Weights of a small mixture-of-experts language model, trained from scratch on English Wikipedia.
Size: 8 layers, vocabulary 8192.
Experts: 32 experts in each of 8 layers, 128 SwiGLU neurons an expert, a sigmoid router, a shared expert of 128 neurons.
Training: 465M tokens, 7659 steps.
Below are experts of layer 5 (counted from 0) of a mixture-of-experts language model. Rows are named router (the router's row for the expert), gate (a neuron's input weights, with its number), up (a neuron's input weights, with its number) and show model dimensions 0-127. Each number is 500 + 25 x the weight over its row's rms, rounded and kept within 0 to 999. Numbers have three digits each.
After each expert's rows: a language model's description of what the expert responds to. This comes from a sample of Wikipedia text that the model never trained on.

# expert 2
router:465534530491497462502501509482498505494498482525539500494497465503533512466480473516507492516547476476474498463513511487469489463497530559502500501505443513506529540467496508455529507509523522516461471516456525517507517520483527514537472483499526501505485503501481411473495481451532445504513511498542473516512464497495488472491509466482527515522473462480513508533499521524551512499491
gate1:492484510513504533488479509552492489465452475499512464485553500518489517475457495496523491563520469509473516494519482522494488504535500550524468506521529497546484479473511509488484509501498479511511479490492529533490484449493436494461482555501486514465558519491528506525515509486500460502489549500551501517530474473513518501466476496508542496511524484487504484489452536511472469489522
up1:511526475517549512516516472493500513502514489545546510410499538537519495480453504470512543483530510498499497475536486515514460490471458502503496495512550507500469546484517497515506472502486544471517461528510525495556506512506515496485528554528518458526499529496515501494505509479511518513500526537469506523502508485458506521461516489498516490511494439501456504517468491494494528494535
What it handles: Numbers in tables. Standalone number tokens in scores, dates, tables and coordinates, such as 15 in 15–4, 7 in 7:40, 11 in September 11.

# expert 1
router:465528503534519473512490482481557497495495495502514538502522466465530513446459469483441464482507514512524469485538521517497465464499486516521512434515493488528528483450526486479514497521504467494463492470497523519461516517475495515493516484492480472504494499500498443497492499489529483458540540494524480542536499494523499480482501471472520539532485470478516526503458483500533513533509
gate1:492472486462523500495494480496500480493479511533499495533478466516485493539532479483462491539524516517463522477503564525518513481507517504499496486464503559473484510468521520452514499490536497530530496540505512509454531523501539469534517509529488497518483546485544480537478522443530476477497459521517470538504489489519505494473475496476467481520500507465482485464488545486522537519463
up1:549538546474496504481494528532465502508523484481480526476509467478504506513482476532562463510484485464502505512490519444462511549512459539521524500518518502507461489474463486507503513467546486490462526502505513485517489541510507501476472528470481493478474513530477501442508480523446493498525502487505510458491509502484526512500494537543548501498459485560526512499501491480505472492515
What it handles: Table cell separators. Pipe characters between cells in wiki tables of results, statistics and charts, plus semicolons in score lists, such as | 2–1; 2–1.

# expert 31
router:470518513497475481506522510450529531486470506502509511524473490474542512470524501520472519534494489509478528468512516494470457474505525539461512459522500457487523490478551462469508505528499496485517513509500505513484468495484531490496467473500481439497524471510488476474521500462520488535506535458559495526507487490531485451494499523522519533518464461521503516535473506531570498512488
gate1:484498508500456505571555509476486520534511521469478532484507455495516521483502489465487499493488489491460529461518511477479522525469530493487502492508530493476520519469598483487498488503445502493460496505494493506471496484498472491523527480487512467509516499508509486522513535486523481522453474445546519498504499562538528512483510485503522543508485509482481509512468507455500509521482
up1:516515543499520485492542539492479495513518503506526489533496481530506556461500493492491459522536496496519542533436489455544533509517507489527513496487545468492475507514502493536494486518450492482451512523497516492485533462477486486489503475509442471509493518494505450512503541497501443506533482515529514480512505521515507491538491492474494573464493524500490495543500484479524504497471
What it handles: Inner word syllables. Middle syllable fragments of ordinary English words after a prefix, such as or-pha-nage, deact-iva-te, par-ame-ters, res-ide-ncy.

# expert 28
router:486544470483509510514536483477541511536467486516495488495518478519520464457491464477475510510529519497490448491529480511474489498481526518521513469460464506516557509490526472471518488532505518511487506500513536517492531510473490469482400507473503509502506508496489479507527515500505475489501486488521479508515458471499519453533543477501522526528456475499456509488468522528557522486509
gate1:504502489481440520460481473526499510512521489487507526545465503453489474500527531530445468520509493500469486525534473525564519518510507493513496507475530456535483481486540480515503493507496494488505443531517498495430479479547500461524456515479495513461529492522468505520461512475556521480508499536520469485486492491518512501516498507501470497509522496529477489483531502527529475511475
up1:529540484492488536489457476542505475500518489469475508503489473500516436491516506480497462464485509474443509510473504557523506495452505538516490460506501515507455501501517560496473495522497530458509494478517508516505490494512489483488516501483537502511522553495466506494462491501467497464482541543500537517502447488480489512503472470501464520501527526517475464469468505546509524532529
What it handles: Foreign name fragments. Middle pieces of Slavic, Central Asian and other non-English personal and place names, such as Bek-bo-lot, Kuy-bi-shev, Martín-kov-á.

# expert 9
router:467514517506502502468540477472528562488482495480493485490506486475514470472495459514442452502543514489474508462477500539498459485497509468514504452505459518534510516492492520446473492534501476490497506496504531537462508527499514483511460513476550493443493483489482469461510504496545500501501530500530513545507503525501534416495517488493504507510511519511467519502503520518536498513495
gate1:537489452524487488485542460482513548539539522449503531506488518531497535499453487507507472523495526526477494534483469452489562515521497481532514476479473525494506516488482496484509504508455517503474490497512516535482499528488513472558500508508520478449519501499467479523521520520503523476518494479536539538499471508471517470491483508532520527537517501506498505495496520488567503523454
up1:530472506539541502497483502515507560439471503464454511507485517513527440513447465488493511480471499510517536528491479470464499512505496471471495483525489497508484524502520452445501523476475464495467491481544499505509483469476481507524522483529483500528483504519499500503505516524495431496529531492522511498523514516467531481491554491514508509461473494493537490509516509501518545471455
What it handles: Mid-word fragments. Short pieces inside words after a first fragment, often in titles and names, such as Sh-ot, Kn-ow, Tw-itt-er, Comb-ined.

# expert 16
router:456504536518513503520544499465538508514476509513500495478477436440541463508489450469466498477535500496485475487497539506502464470541501547507522473478493531513518468465523484474500495505517493481542516506500511490527511518440499518472483457525510468491494479543481453504489519485505466483531536492500498493538454487530494455527507502502518502481507493510470503535487521509528536497525
gate1:474540505495492502493495492494465521509472516507449516511463459475506493490516461510449521468513489521489524507508511474528482455569532489510526490480476485519491473465483486494511484506501501526517493450491452517510505449530475480511463498497513458518510513513483504513478500504518516443530523449535483507469452534543499479490534510490494508460525533494538517482488511481513510543442
up1:531517524527509487510461513530483498554485499494479515478489463556479526508526465517466480457504458525521482479506499504544484494541536518476532491498490510527497517492521507515544495499506508531544508504487497510493486501496484463494477522511506470583530460545486485511441476488482539504489524485502468526490481549526511453471503499525474490513529533481485491519505506501499479490439
What it handles: List and table dashes. Hyphens opening bulleted list items and infobox lines, hyphens in table separator rows (|---|), plus prefixes like sub, inter, super.

# expert 27
router:459536495504489492511521486465500490484462480526514474485467499474519532495533489517487466514538560471474496471508558523526489484486514515505487471478434486538501515485493474449507517504500498513462510478491530532469506512480469516508464496503492475479549524534493452481485487486570480516532531483530487526501455517500471481477522476508480515474489525539472496500510470519528513538496
gate1:487482469522472460530528484524539534504502460481531497505487513473531495463538441529474467525500533448477470517507556503505472489521534493486523524499489476480528477489474479468483545559505519479541506488512496483525487532474477519493486542484506525528476529443520527501477525510535493497493526468533499533509513490496491488488483529539487505518464479504490503521529495510520527497457
up1:468479500533515487489474514509475493510488501488514551556484464481503504519490488515548479499510489507449487484458502514511476475525504511467491473514501486499505477502453488488560493472469524470528505499480458492525510519500508463552528499514455468503482480476549490539469531466528580526482501487538497506502490510443497506519463539505507529515489479496495463500483507514484538520533
What it handles: Past verbs and endings. Main verbs after was, to or he, and verb endings -ed, -ing, such as released, became, protested, learned, deposited.

# expert 8
router:436552482486500478487496481478549522524452509479528525474486461496544499429482511505477478514538501492498505472512501520515461463490493518513520479487472487512475538498494491471490484552487515519486491508508557508465541528509511496480457517469500500457511507483499467474471531453507467482509565507509500512486492501492486439496539488482482505533485457527500492498488529505508500496505
gate1:477524486520486509516520495498494521514499451545496462516526494511539524505497472476498528506501463511483479475435535506501517517471449526487519490495544516453480515485507492479463517503513515527500506547486468471467477479477501475511497526514530534457516521490508442476475492489496526520488543542514504515474514484488469513486475510538518490516461469517493492523501541504492503568569
up1:487521522505510468524533501494471488540482486518541470506505504480480493481506494531527541508493491520509469422517486476480491484510506504500488492521479448527490497471545482512501487514486535519505492463506478498483531545500453489483526503514466453491474506521503470500499522523472477518478493570522485494528555538484479451513560514485499502538506506492491449515474500490494446525470
What it handles: Surname endings, first names. Final pieces of surnames and place names, such as Harris-on, Jacob-son, Llo-yd, plus common English first names like David, James, William.

# expert 30
router:490554553486523490498496463468532530503513524495478512484498433499501505484518490529477528513561511520448476472482509489485465451506481490471526443519452489549497519488509511478536484513491490502501497520467533531471505504449505511502481500466509466492516499510477480489498521467550452496515535497493487521510446506511472502489498481493528492495511509543489483509460513518552486492525
gate2:490527537509518478478508506507504499512501451496496504505486516497515529529531483473458502538494499499462462496513487509487522480532502501455535505509518511511516512487466548514468521528479482494463449472485518458542484484512483543491535500542500462485513495502500514459465494421494496451474519496503539549540503530546496500493475497503487530496473525520485512465495468451509510448510
up2:509519493512502522494483496501518492538490497496487513530455535499506536486465490497479499543504480504462532486484500509508494536526499481476501495531491469499515485561536486535522522485479522481493508479541521482477460526505465511481504482504551436501538488486586508479528509492512468525510499532573462493501526513507485537534523528489483500455497499491509464489508465470494468455500
What it handles: Line breaks after headings. Line breaks ending headings, list items, infobox fields and table rows, plus sentence-final periods, such as ==Species== then newline.

# expert 23
router:474489518509497494498540509461530551514477512557494538443524509492537526471480493476476476513545497524477476472490503503498464502504488501495493453499473486533512512485502474495504505522462466501497542497463564543487483503493469524491456463488491485469531492547442468456472516474506517475511508487512491499522498487519500451450519489490550508505481491536477512475481510512508523499480
gate1:477512492475517488472527478483498494487465512498504462480470498488480554444515496489465468459483516526488494457492479484483485503463499478503487472563476489516527516506510521487527531437493507537478506481533528490509468476507477556477478510515516501452483550515509524517488538482519472534539502462456499500505536511497492497451488504508524555480501510518497476505550484480509476485532
up1:541512509538482500537519490496470459512474502519467518467471461489514475473512510476460527479496512544487466506508510534485534478525514528525495457475489531504501485525510518497499561490495464465516547524520469521521453530498494563462534514480512449495528505503476503520524505509479506501508537523444520511497526504475494472464479455501475492525517479481473519464505483512482505518538
What it handles: Name-initial capital pieces. First capitalized fragment of a split personal or place name, such as Gil-bert, Hen-k, Sab-atini, Hur-st, Ben-ton.

# expert 19
router:480505487524500459496470488460531540532511545505534505477464469509523509481517521503463534517545534486471507428530522522517490499508475499494528465498468493491504500444495477467505459539490475504492497518484574542512526507471497453481504472504518485490507496495498465458514493499544458456494523478541477508514478513508497491513518474523490513527486519513483539490511467491528534507512
gate1:506479520499473537489515459504511495516531501509479534483490484537449493504493472450477520491505519489522509455514515505487448513479517471507498455478533492469477503545506488549475480510473509502471455476458457547506483487549501491501488531487475490471514481522502474480545500483504512489503507538498521473450492518546482506502520446466521547494454478473508475475495509524484490481457
up1:505497539500509501562476478461469515516524497527498504488543501553523489494496509513460504507521553466505510484492486479470509482508538506472489474492532465489517463449515530492534543542505483464502514512483446521496460501494486529494493528506489504489453452443509481494506476482498512473502463491504509503451482485465473515461530469460478471490480503515476474536509488539522481513472
What it handles: Copular and auxiliary verbs. Verbs such as was, is, were, has right after a subject noun or pronoun in descriptive sentences, as in The theatre is.

# expert 10
router:497506531504497486483506438478542531520473508509524514494501473504574491496482492478486468537533497500506493472509555481477485497501514520505490443496488491543521484502499453475499479514507480527481488509480569521505536537481526508485475499484505476486529506508461457471483506467520467489503519474511504524534487520522460437475547488508505511496466514495459523534458510526520522483526
gate1:525511507486505482480476472467497506500518471526506502457519497514476481489537489493511544509484508451485518497535523525474492467488483502486514488444496537525507463513479530454506498528494479499489497556487500565513531507484453490505516517536452488479500526510499518467493484498489489460498470472466514543468443525558483490490479494504464510482474513500525504529533473439478517538508
up1:521494467513499510504526484520484510483468471518495509475510479520465483508530478520540546503475506466476494465538537518479507467478461467482521519451500524510494451508461460478495496520536489511452472526495493522521521480507458491490519505527457532503508527498497498479461488505504454479545506492470503575479462532498470488490509512534479487494472535496528514501525454464479467470511
What it handles: Names in lists. Given names and surnames in biographies, tables and lists, such as Roberts(on), Alex, Matt, Suzuki, plus dashes in date ranges.

# expert 24
router:481499544513498471501524502480503511517500501508512513500480479490515463502491487507460457510533524545456472482510522525466502468488508500537482481482438497518506522494488478505553480503493480554449520533483540514500506515495518506528454460489529512496516498537494468505492533486576445466545510457516450478531486517516497491503516478485519514545506495496486507536474533519508496519527
gate0:476469462481486522483524520537484541529527541505543529511479477474451439530464512508448463464474502493489495475513509506509490434536500489458504501519509505542517517495461469511501498521485513497495511504466505471476489527514484493497500542546449504513527448509528520458517498495502499513517494477479471495511482468485508461506505519483505531474497468517484509512472507553546481517488
up0:511530526482533492510492490478493483518474468479514526536528531521535459497516477445484487508490460490549494538517501519482519498495484527547505540553465479502482499481466477533532540487529511480457536486523476501484474557529505501483532453477493502524552466495536497519530499502475488507505494509516527460518515481477510459490482514499514512492520472474475491507455529516547537507499
What it handles: Capital letter pieces. Single capital letters or short uppercase chunks in acronyms, codes and names, such as SP, SCCA, CSKA, WARE, CH3.

# expert 14
router:482527514522527508519487492472501526506475511506511533497482505506531479489487502519457514514541521545487470485542500488524506447515527506544514468515473512542526495460473481490521518481531469488507496497472541508475531508480480540490460451499533487472511500497447465477482503474545482472519540480477528485538472501503477486493484459470524514538450475523443498524462515501537516501503
gate1:469514500525488503509495522468521453505463529516498460518524500492508507508510484513467569464497517506516511498497465505473496493527498565536483509539536528510482494485467500516517478532534514508504472499509515485505475534494505531456477485505489488480493463490449474515515538500531478475512536495468509511490501567482452475473508494465518504533470511537497469502459500450511527547537
up1:461519531524514526540488572450494476480486510541511511486470513474528477510485505453526524494500525525513515501532519497511484474507492556498487494544511516481505494508463482547503504516498490501504491529462505460511516508481497505513488476466500479488496483460466509496480524472510449483498494502465502530463482546480459502487445514540544512550478502505454496465485534488500508548525
What it handles: Punctuation between numbers. Opening parentheses, en dashes, commas and periods inside numeric data, such as 145 PS (107 kW), 53–75, 139,731, (2009–2014).

# expert 29
router:477515510503489468508487503484524504483493520534498496489512473493514505484499503473456498541555529515495510494516549495497462491524509505520492442475479511513533507443497500476498483494492469481464509505502560505497537518507504531507441477468507516482491502503474474457473499467542445505536554467517494492526490500515481469517543453470551487513451476536471505518463485503520508533496
gate2:470479495513470498540504480547503506525515502508529486488488508488525462506487508517470474458490512498484483452475485488501470516516505484463506504457527465528491540469456519500526517548476479494529529465520470502493521455478518476492471552525502500493530478524525470512499516501512498456545488547511500525516477480504526473529520500525447451526485534544534506543487471518512491456506
up2:511497514463486504463478508460474511542524466548512549522468529493506528488505487525527470510508503523442502515456482512464490522434487528491481534527489505493508476479503476504518490510511520525504497531525455483520512470509443518520525511479490490506490470461514515471530501550482563512473470489516489517521530512495473457428489493519500514468489490504499470522497513502500471522530
What it handles: Months and units. Month names in dates, especially in birth–death parentheses, plus units like km and ft, and bytes of non-Latin script such as Chinese characters.